Experts of a small language model.
Size: 10 layers, width 256, vocabulary 16384, 50.2M parameters.
Experts: 16 experts in each of 5 layers, 448 squared ReLU neurons an expert, 1 pick a token, a softmax router.
Training: a variant of Adam for the experts, 5628 steps.
Below are experts of layer 3 (counted from 0) of a mixture-of-experts language model. Rows are named router (the router's row for the expert), down (a neuron's output weights, with its number) and show model dimensions 0-255. Each number is 50 + 15 x the weight over its row's rms, rounded and kept within 0 to 99.
After each expert's rows: "comes before" lists some tokens at least twice as common just after its tokens as in all text. This comes from a sample of Wikipedia text that the model never trained on. Tokens count by the router's weight.

# expert 8
router:21 35 64 54 42 61 60 48 56 41 33 69 56 62 61 48 66 57 73 20 77 39 66 59 69 23 42 69 67 55 83 67 50 22 19 41 39 26 26 39 36 44 62 40 40 54 37 42 57 64 40 44 28 56 43 57 61 64 63 44 69 57 51 67 71 52 71 35 65 47 67 60 66 65 51 40 57 59 43 54 46 34 22 46 40 65 60 73 27 42 42 51 47 59 42 51 52 64 56 57 75 29 49 32 28 59 40 20 26 38 30 26 19 39 94 33 53 29 47 49 56 53 36 48 46 47 58 66 43 48 41 62 51 36 63 51 22 37 47 71 35 86 67 66 61 68 32 78 37 51 41 65 45 93 38 45 70 56 48 59 36 60 81 60 44 85 40 44 48 43 59 56 38 50 57 64 77 44 42 71 59 33 33 69 57 62 36 60 44 62 52 60 35 37 31 58 44 83 64 47 67 51 66 68 39 56 50 65 52 20 41 33 60 77 39 37 54 30 52 49 42 52 41 65 51 40 76 48 40 47 29 47 71 66 47 44 27 84 44 55 46 64 31 47 42 40 59 36 32 55 53 44 41 75 32 60
down1:58 45 39 47 50 58 49 61 62 11 55 58 51 58 74 48 54 29 49 61 40 48 69 69 47 77 53 32 73 41 41 29 48 46 57 84 59 44 32 63 38 41 53 63 31 56 55 62 62 29 11 36 47 46 59 94 43 66 45 44 22 60 33 35 65 55 56 56 55 69 55 51 50 34 21 57 71 30 50 22 00 57 39 64 61 40 53 65 54 41 57 56 45 38 62 40 47 47 62 58 22 45 68 47 40 50 38 74 33 60 86 49 69 41 40 47 25 51 31 55 51 48 46 38 68 67 59 65 48 61 39 50 65 80 34 69 48 54 60 79 40 48 52 42 39 46 37 55 52 38 55 48 38 67 22 44 15 44 64 52 46 26 45 43 43 47 54 43 49 66 47 67 43 38 45 37 37 10 36 53 43 42 49 55 21 20 62 49 48 42 53 60 40 29 39 48 62 19 60 55 45 47 25 27 55 36 45 28 60 50 57 18 53 39 31 34 63 40 34 27 62 38 48 44 74 45 68 60 68 49 35 57 57 33 32 55 69 45 67 49 70 86 47 48 59 57 26 83 67 56 56 50 74 32 38 26
comes before: " The", " He", " In", " It", " and", "=="

# expert 11
router:23 48 64 32 33 63 50 43 63 65 62 31 30 61 45 26 53 26 48 64 24 36 27 48 25 73 62 45 36 57 61 52 64 38 49 42 61 25 62 28 51 40 47 45 72 56 50 46 59 41 46 25 59 40 53 47 58 44 24 58 28 53 65 69 52 46 73 45 69 58 56 45 26 40 42 52 47 70 67 33 71 42 49 50 43 34 52 52 57 63 53 49 41 51 53 51 50 37 66 45 68 62 66 66 40 65 39 48 55 68 70 55 75 33 44 60 84 41 76 52 46 60 60 65 64 15 60 17 64 54 42 28 34 54 54 42 44 33 25 55 57 46 80 50 67 71 57 78 39 49 72 59 29 60 31 39 21 63 76 40 36 76 60 38 67 54 30 55 50 71 21 40 67 43 53 73 32 48 66 56 61 71 69 35 37 43 52 36 72 60 70 45 48 51 33 47 80 38 54 33 53 57 57 31 71 59 50 35 63 52 71 48 38 40 31 47 50 51 18 21 27 44 65 54 39 48 33 58 42 53 23 46 22 38 23 93 43 67 57 49 37 72 40 75 63 33 21 59 35 33 20 43 42 48 43 67
down1:48 50 45 38 62 59 93 32 44 58 45 54 61 37 70 39 47 67 39 34 39 71 21 37 42 66 82 57 32 67 65 51 20 61 39 53 47 80 42 35 31 40 36 54 47 66 28 61 51 25 47 18 30 36 74 38 51 55 32 41 44 51 79 59 54 54 44 66 60 57 48 72 56 60 69 49 14 60 29 34 59 51 62 18 70 64 56 49 45 46 44 46 70 42 35 40 58 72 53 50 59 61 71 52 82 34 75 74 44 31 39 41 49 35 47 64 71 57 87 45 41 29 31 15 49 73 45 42 46 75 64 46 48 07 46 44 41 56 68 56 50 64 77 51 44 55 49 53 40 67 63 66 53 50 60 46 54 55 20 87 63 53 43 24 47 58 58 66 38 46 45 46 61 37 58 39 37 37 20 58 56 47 55 77 58 47 38 47 86 44 48 57 65 40 63 38 79 45 51 42 58 41 60 64 47 61 42 48 64 56 41 58 33 57 22 52 47 22 62 40 36 38 39 51 34 84 53 58 44 63 48 36 47 61 32 53 51 29 83 37 26 37 49 64 38 42 76 43 42 56 79 48 49 28 44 53
comes before: " the", " a", " be", " an", " his", " her"

# expert 14
router:52 65 61 38 42 60 34 21 58 63 46 53 42 69 34 56 62 50 43 49 60 61 78 24 66 45 29 22 35 63 36 64 24 90 55 41 39 64 80 41 12 64 59 41 45 35 44 65 61 41 54 59 24 17 74 65 48 45 92 55 65 51 13 38 50 65 62 32 42 59 31 44 39 67 60 67 68 55 56 62 54 61 58 58 48 57 46 60 49 44 31 53 45 78 60 60 83 54 28 23 46 68 47 47 47 71 42 56 69 28 59 43 70 69 51 47 75 63 45 46 62 32 67 54 73 26 19 48 68 43 59 28 37 55 58 50 48 65 53 51 35 73 47 48 33 53 87 57 41 51 40 59 49 61 50 70 49 45 61 52 49 52 53 44 38 56 68 36 38 16 73 45 69 63 49 16 56 61 53 51 56 56 39 22 71 33 30 62 57 44 56 24 37 41 50 56 10 62 74 63 54 36 71 25 45 72 46 40 67 39 58 65 38 63 55 31 37 63 58 52 39 44 45 50 53 63 47 26 79 41 76 47 63 64 45 30 48 51 69 54 62 46 69 59 72 69 53 51 51 44 45 52 61 62 48 80
down0:50 67 30 35 65 54 41 57 66 40 49 55 61 68 57 49 55 49 56 61 37 53 49 27 55 62 55 37 60 68 57 43 60 55 51 21 71 55 04 15 33 66 63 56 46 54 09 32 32 67 39 29 41 63 40 18 29 54 42 61 46 45 41 37 70 51 43 42 34 34 52 54 34 89 62 45 45 22 69 47 03 81 45 64 50 40 52 72 56 52 52 74 29 64 62 46 50 75 62 44 64 54 65 54 39 27 99 62 46 55 05 48 48 57 51 40 48 44 36 56 59 43 47 59 51 43 54 33 69 44 40 60 50 40 25 49 45 62 54 62 39 56 52 46 45 62 77 51 39 41 26 25 51 65 27 66 62 63 28 57 34 45 30 81 18 58 61 39 60 69 59 62 40 47 49 58 45 64 37 35 56 38 39 55 31 36 57 52 54 50 64 41 41 46 34 54 63 53 51 58 31 66 90 28 55 40 53 24 52 52 48 81 63 42 60 57 70 48 39 52 36 38 55 57 60 58 70 68 37 36 50 53 32 09 57 53 69 70 49 35 68 54 57 74 53 44 63 60 74 42 59 53 41 34 33 37
comes before: " |", "\n", " |\n", " (", ")", "'s"

# expert 12
router:46 46 27 63 47 86 80 61 50 22 38 57 61 54 66 50 40 42 37 74 57 43 53 65 54 71 56 62 66 66 33 33 25 59 69 57 81 44 64 56 36 36 78 51 69 26 59 48 49 52 41 42 56 74 46 66 64 47 43 22 63 57 53 74 36 43 48 60 65 43 20 42 68 62 34 39 50 81 32 59 57 50 49 37 54 47 47 28 55 51 63 22 76 61 68 47 51 34 58 70 44 21 42 45 48 35 48 64 49 31 53 56 33 78 45 53 40 45 60 51 52 62 65 28 62 55 44 51 53 62 32 56 44 66 37 42 36 39 52 79 58 55 43 51 55 61 59 39 41 70 63 04 74 42 53 43 67 72 30 74 48 46 27 57 52 31 73 68 57 74 59 58 28 20 27 63 69 52 21 48 49 47 58 70 56 53 29 30 57 64 47 65 25 53 62 32 42 76 51 34 46 36 49 77 28 47 53 51 34 37 45 34 57 72 51 55 17 51 24 68 36 67 31 33 51 24 44 47 37 44 49 65 85 55 32 46 26 49 39 76 38 46 55 40 21 60 54 60 34 56 69 28 73 58 56 32
down1:29 28 22 58 03 48 12 75 34 35 55 43 24 52 59 68 39 42 52 60 25 44 65 77 61 31 69 88 61 33 58 64 22 54 48 34 29 62 32 84 39 55 81 56 63 39 46 30 48 43 48 51 74 77 46 35 39 41 86 21 73 40 47 74 10 52 50 48 32 33 56 53 33 51 38 53 54 35 32 47 55 61 33 42 49 53 47 54 57 42 61 53 36 50 50 48 41 51 53 37 53 55 49 63 27 48 65 64 45 84 49 59 55 53 47 43 50 55 44 66 63 67 42 80 57 45 62 48 36 68 43 46 42 49 25 61 46 64 27 59 47 36 45 44 48 35 46 67 22 69 29 59 61 66 57 60 37 37 25 57 50 64 54 45 36 51 33 20 21 63 43 56 45 51 39 92 47 47 46 82 53 66 65 83 50 54 32 48 25 51 36 49 44 29 43 48 48 46 50 30 46 36 46 23 56 50 68 35 17 63 53 23 41 55 49 53 35 21 58 49 56 30 55 58 38 27 64 58 53 42 56 58 40 56 25 61 32 35 27 35 51 55 53 27 50 45 40 51 57 43 72 64 41 64 50 44
comes before: "-", "|", "The", "===", "==", "In"

# expert 4
router:83 24 69 42 53 48 55 38 46 53 54 28 27 35 43 36 35 61 67 66 57 64 57 48 73 21 60 53 71 34 39 62 44 49 27 44 44 59 31 42 35 15 50 35 71 54 36 59 55 45 51 58 34 76 38 40 53 53 64 64 69 64 37 45 32 27 16 55 36 25 50 52 51 42 68 55 59 61 47 46 71 62 59 40 31 43 61 65 65 50 58 57 47 42 38 64 46 49 37 53 69 59 55 39 54 31 52 47 48 74 54 71 49 75 29 20 33 52 41 43 71 20 24 34 31 59 52 53 58 50 66 36 47 66 37 63 73 28 31 56 36 63 54 28 40 22 48 51 43 56 42 59 33 51 55 46 43 46 41 40 36 31 64 53 68 41 24 45 21 55 51 12 46 81 64 53 17 33 76 61 48 50 46 58 67 50 40 69 15 42 56 55 19 65 23 31 43 38 53 65 20 84 45 46 60 74 30 58 47 66 70 71 27 28 64 43 55 75 62 59 53 63 56 39 58 51 62 38 67 64 74 58 49 44 33 53 49 62 28 65 26 70 51 65 30 36 65 67 53 47 51 51 68 19 61 65
down0:61 62 29 32 87 52 58 54 55 66 45 38 55 57 51 44 31 43 41 32 63 29 40 18 28 34 44 39 44 42 52 41 48 45 72 60 33 27 78 66 38 66 46 52 22 47 26 29 86 64 58 50 52 47 79 68 70 51 51 22 48 38 43 61 61 46 46 53 33 47 30 65 55 60 40 50 59 32 34 49 44 53 56 75 38 33 79 49 67 49 64 52 84 54 45 46 40 51 28 65 65 66 67 42 39 25 26 48 66 37 34 59 63 50 66 35 14 25 69 35 27 27 65 48 46 26 52 51 40 42 42 38 76 45 46 57 53 46 45 48 62 40 35 54 53 54 49 74 51 36 48 81 36 27 44 70 58 65 04 58 45 59 78 50 61 45 57 40 90 60 54 51 17 68 51 42 54 50 54 39 47 56 48 49 74 65 43 78 49 38 41 41 35 81 32 77 52 61 33 40 40 49 39 63 61 38 33 42 56 53 76 37 48 50 67 20 22 49 66 46 34 47 43 40 70 53 53 54 40 75 67 37 56 49 46 63 38 59 44 35 32 63 35 39 43 52 47 22 58 76 25 45 61 77 49 67
comes before: "1", "3", "0", "2", "4", "5"

# expert 2
router:60 25 78 49 45 36 51 74 70 67 57 61 57 44 53 81 90 68 66 24 28 64 17 66 17 57 49 52 76 34 55 64 33 47 59 63 43 25 46 39 53 70 50 50 67 40 60 58 35 44 60 35 49 72 28 30 46 78 43 42 58 58 57 63 59 36 53 50 24 52 75 10 29 57 52 74 53 58 46 67 53 45 59 36 77 25 46 47 36 18 29 72 58 14 48 58 66 36 44 56 17 26 48 61 41 43 80 47 60 64 58 31 54 43 50 48 65 48 35 44 59 40 70 42 24 59 31 61 58 52 42 40 53 40 69 52 67 54 65 47 56 38 41 60 25 53 44 59 55 26 34 40 59 59 65 39 53 48 30 68 55 33 23 71 53 28 58 68 52 56 47 27 51 64 58 63 64 39 38 22 80 50 43 53 56 46 56 36 49 43 35 44 59 57 31 68 67 66 60 57 73 56 36 61 63 48 51 65 31 34 67 35 71 55 52 30 51 48 59 71 63 73 36 60 41 39 42 55 63 75 37 40 40 77 41 73 57 67 53 47 48 65 54 71 58 63 51 50 54 25 41 67 65 72 21 23
down1:33 48 51 55 61 59 25 37 50 32 64 63 69 38 29 59 44 53 56 09 49 61 36 60 50 44 62 54 50 24 58 72 53 60 28 64 52 57 63 63 46 50 41 42 39 34 47 62 54 40 54 65 47 35 61 41 38 44 70 32 37 37 41 55 50 70 36 49 62 43 38 54 53 47 70 32 58 48 36 69 52 46 76 33 43 40 11 51 80 24 58 54 57 62 48 28 50 73 42 33 36 68 70 44 26 66 62 60 53 40 55 69 47 54 50 44 53 50 53 25 60 68 47 73 52 56 52 28 56 31 74 55 70 55 64 84 45 29 67 43 31 51 36 56 28 39 38 48 38 56 37 67 35 43 71 27 42 38 60 49 44 38 43 66 21 67 39 60 69 46 35 27 28 31 40 45 42 46 52 44 55 40 33 73 84 53 31 39 28 51 40 67 32 56 65 26 42 42 73 51 56 39 89 57 54 58 54 53 43 32 91 36 73 68 27 29 62 67 40 66 24 36 64 42 60 48 13 40 50 48 44 63 46 34 74 43 46 70 67 66 39 28 85 52 60 91 28 37 57 77 30 53 48 27 55 60
comes before: "1", "2", " to", " by", "age", "|---|---|---|---|---|\n"

# expert 3
router:27 46 32 76 50 64 54 49 90 51 89 27 44 55 34 60 72 54 72 33 44 32 58 62 76 52 52 44 47 23 73 65 67 77 55 68 65 67 41 49 43 32 41 50 42 54 55 23 45 39 60 40 51 36 73 38 38 65 61 49 17 61 46 45 55 59 67 61 65 52 56 25 43 46 24 55 54 38 53 46 56 50 75 55 37 55 62 44 46 46 61 50 29 80 56 60 60 49 24 40 39 43 59 60 57 37 69 52 35 41 42 64 31 69 39 66 22 52 42 55 40 40 53 71 40 52 50 54 61 65 25 50 45 37 27 48 64 37 50 32 43 43 78 34 24 14 46 50 47 41 71 54 39 23 70 45 68 66 41 61 59 51 34 53 63 25 77 35 31 33 44 69 33 33 48 66 57 31 75 54 50 40 51 43 46 39 59 35 45 62 47 59 45 24 39 74 66 08 50 68 49 34 47 47 40 67 53 59 44 67 36 40 42 61 38 48 82 65 58 66 28 17 64 34 59 46 40 35 18 56 70 46 35 63 65 45 60 32 54 36 72 64 40 49 70 42 57 25 50 17 73 28 29 53 47 76
down10:30 17 56 29 64 64 81 46 57 59 53 76 38 58 47 31 46 47 48 69 29 45 55 65 76 21 47 47 57 62 48 28 55 50 54 45 52 37 26 59 36 55 51 85 40 49 45 37 67 40 49 81 72 32 44 58 62 47 57 60 57 46 43 42 52 32 63 52 39 52 65 66 47 41 31 43 61 36 38 68 80 56 23 60 92 25 47 51 55 36 15 59 26 21 45 25 50 63 42 45 09 26 46 63 62 33 50 45 55 59 53 53 36 55 55 38 37 40 51 24 51 66 56 43 41 64 60 53 55 40 70 64 42 65 54 34 63 30 64 65 58 41 46 31 33 44 29 65 64 36 53 52 64 45 56 20 43 54 30 50 11 46 30 87 71 30 60 72 26 67 60 64 50 36 71 59 41 37 55 78 46 42 19 62 50 45 42 48 68 44 46 65 33 47 29 50 40 54 44 55 67 46 53 64 46 73 26 51 56 40 77 44 66 64 69 62 45 64 65 65 46 36 61 47 37 61 45 20 66 45 59 78 55 74 47 56 41 34 40 43 58 56 46 48 51 63 54 35 64 30 68 77 61 38 74 89
comes before: " ", " the", " of", " he", " it", " they"

# expert 15
router:74 69 54 22 60 36 36 56 48 40 61 65 31 38 71 61 75 39 59 32 48 52 59 74 37 40 51 65 44 40 31 44 53 61 52 53 43 27 60 35 68 70 55 54 51 74 30 43 20 38 58 34 50 61 54 59 48 47 36 51 48 40 72 50 30 08 52 72 53 39 50 56 48 52 28 42 52 40 31 62 52 56 27 65 18 49 52 52 47 62 60 37 21 63 42 35 56 62 45 48 54 49 48 45 47 02 46 46 50 50 45 40 34 40 68 42 65 44 89 75 61 55 18 31 24 29 52 57 61 56 39 47 59 40 64 49 23 58 38 52 34 41 21 38 54 78 25 22 62 49 41 51 44 63 65 67 59 42 40 53 50 58 41 68 80 35 64 77 59 65 44 64 70 58 36 50 57 50 28 46 42 39 59 25 51 61 47 49 37 55 39 53 77 48 68 67 53 66 58 35 36 42 34 61 68 51 57 52 42 81 14 67 59 50 59 51 53 18 64 57 57 68 74 42 60 43 68 54 27 39 64 60 82 45 61 47 75 31 57 69 56 78 51 51 20 44 92 30 41 46 76 72 56 33 61 46
down0:51 47 39 44 20 64 58 45 20 59 75 61 52 74 47 26 40 46 38 36 46 34 69 70 25 49 36 63 42 54 56 56 45 66 67 43 71 30 49 68 61 41 62 58 47 29 58 40 57 44 59 17 38 42 64 18 69 55 76 61 72 47 44 40 19 71 51 74 67 64 99 38 66 74 59 59 68 50 17 29 60 41 61 61 60 54 50 63 65 46 45 31 53 34 56 31 43 51 63 72 75 56 50 45 64 70 60 73 33 56 55 37 57 43 44 46 43 55 49 31 54 52 66 31 48 27 22 55 52 75 64 55 30 68 61 60 73 55 70 87 44 49 55 66 17 51 33 67 42 42 32 56 55 73 40 39 59 61 20 45 50 47 22 30 58 23 44 47 41 33 64 29 48 55 35 26 34 33 41 47 40 44 38 43 45 39 45 31 36 49 70 22 95 57 49 69 31 49 63 59 68 51 48 57 54 55 64 52 69 78 67 75 53 58 32 75 48 67 44 36 43 69 16 53 56 43 44 66 40 43 41 39 36 73 65 65 37 43 61 45 51 46 54 41 41 40 46 32 46 59 40 54 31 64 55 41
comes before: "0", "1", "9", "5", "8", "2"

# expert 13
router:68 38 52 52 44 61 60 36 43 55 39 75 41 74 60 51 48 56 41 27 53 48 47 25 71 60 45 44 66 48 49 65 53 48 60 55 28 78 27 64 37 63 44 57 27 67 43 86 35 50 40 58 82 20 35 25 69 60 33 39 15 23 69 54 52 41 54 75 17 43 86 60 65 44 41 49 57 28 35 44 54 75 58 51 55 65 54 77 52 70 39 53 70 52 45 48 58 35 61 63 62 50 45 22 49 51 57 65 63 38 45 37 49 53 69 85 38 47 69 31 58 48 18 69 67 58 12 31 68 41 54 85 53 35 31 44 55 71 68 70 74 45 61 56 63 50 63 65 39 49 53 62 61 84 64 63 48 42 60 73 57 40 51 62 54 66 63 64 39 39 56 52 47 63 46 17 52 56 40 49 66 64 46 67 54 65 59 32 60 46 32 78 51 74 58 60 44 59 29 69 33 30 57 46 58 42 64 55 45 55 52 37 47 30 72 47 29 48 57 21 71 56 24 62 48 37 44 51 39 15 69 48 43 60 73 62 42 66 36 22 38 38 56 49 36 75 47 43 44 28 46 77 47 65 55 32
down1:43 50 43 63 47 66 40 75 54 51 49 47 32 73 47 47 56 46 52 56 51 38 50 25 22 58 45 58 49 62 72 47 60 31 81 59 54 21 40 70 49 12 34 56 48 53 39 56 43 38 53 39 43 57 66 32 64 56 61 46 30 74 59 35 26 52 48 50 42 44 71 36 47 70 11 47 73 31 47 35 51 65 58 26 62 64 49 60 26 63 42 35 70 51 59 76 19 37 79 20 36 46 31 57 24 42 61 66 58 51 38 44 62 61 56 40 33 36 75 49 51 58 40 23 23 46 34 75 54 53 56 31 43 78 59 57 63 12 66 45 60 45 67 64 29 69 27 66 60 42 39 59 55 48 49 45 44 18 54 32 40 74 26 36 10 52 33 68 62 74 31 45 38 69 41 58 33 47 59 37 40 38 41 51 34 46 49 76 40 77 49 44 74 64 18 47 64 34 41 50 55 50 14 67 47 63 49 86 59 67 32 43 42 29 53 44 41 56 51 37 38 57 59 68 65 58 72 63 61 52 73 62 68 79 49 42 54 40 34 72 60 40 75 58 46 49 47 38 59 40 41 63 53 59 63 66
comes before: " of", ",", " in", ".", " and", ".\n\n"

# expert 9
router:70 67 78 42 44 58 64 34 64 58 46 58 59 47 49 60 59 20 26 58 49 63 47 23 42 34 36 28 47 44 38 51 33 43 47 62 61 60 58 62 24 58 92 49 44 38 33 35 35 61 46 56 46 49 43 47 34 32 55 71 49 55 47 17 50 37 62 28 66 46 60 85 34 51 38 54 40 51 57 67 37 54 30 49 42 27 35 41 44 76 30 51 52 50 54 68 31 42 44 64 67 68 17 64 34 51 64 39 41 74 52 55 34 59 38 79 61 33 34 57 41 69 46 57 41 69 43 48 47 51 78 73 43 64 57 72 49 38 41 22 46 59 36 74 52 74 45 29 35 54 46 20 24 16 67 77 14 53 71 40 71 66 46 44 37 78 39 38 69 53 74 59 60 03 29 48 56 52 81 47 68 50 62 45 57 53 59 34 36 32 64 40 44 28 42 58 56 44 70 27 24 48 50 53 57 28 58 38 56 54 48 66 59 32 55 55 36 67 62 24 54 61 74 44 39 49 46 18 62 56 52 49 37 57 62 48 42 45 33 53 71 48 81 52 74 57 65 60 47 82 62 47 43 38 44 29
down0:55 48 62 44 29 61 32 49 59 89 49 33 53 41 36 82 34 62 17 65 55 60 30 58 38 48 61 38 33 24 72 40 49 54 28 46 53 48 59 73 27 64 75 36 66 66 44 38 33 56 39 65 52 50 38 53 53 53 47 70 64 50 38 44 54 71 34 79 60 64 39 44 67 39 40 50 73 49 57 72 58 45 61 54 26 64 57 30 72 48 52 34 46 59 62 83 40 49 60 39 57 48 43 73 61 47 65 40 19 45 55 39 33 70 51 40 76 67 19 34 49 33 41 67 52 63 57 32 48 50 24 45 62 77 49 59 37 74 53 62 51 44 22 74 40 66 61 66 52 75 55 59 52 41 51 34 26 66 39 38 70 72 39 53 65 37 62 51 48 85 60 64 38 30 49 57 36 73 69 47 40 63 46 57 68 55 57 58 61 32 53 34 74 68 70 66 82 74 53 35 47 32 53 65 36 67 50 46 37 80 34 52 35 55 64 43 64 32 52 74 67 61 63 38 28 43 89 64 65 60 35 56 17 53 48 66 45 57 37 64 51 48 47 67 29 38 44 60 76 52 13 39 41 41 78 64
comes before: ":", "9", "2", "0", "8", "6"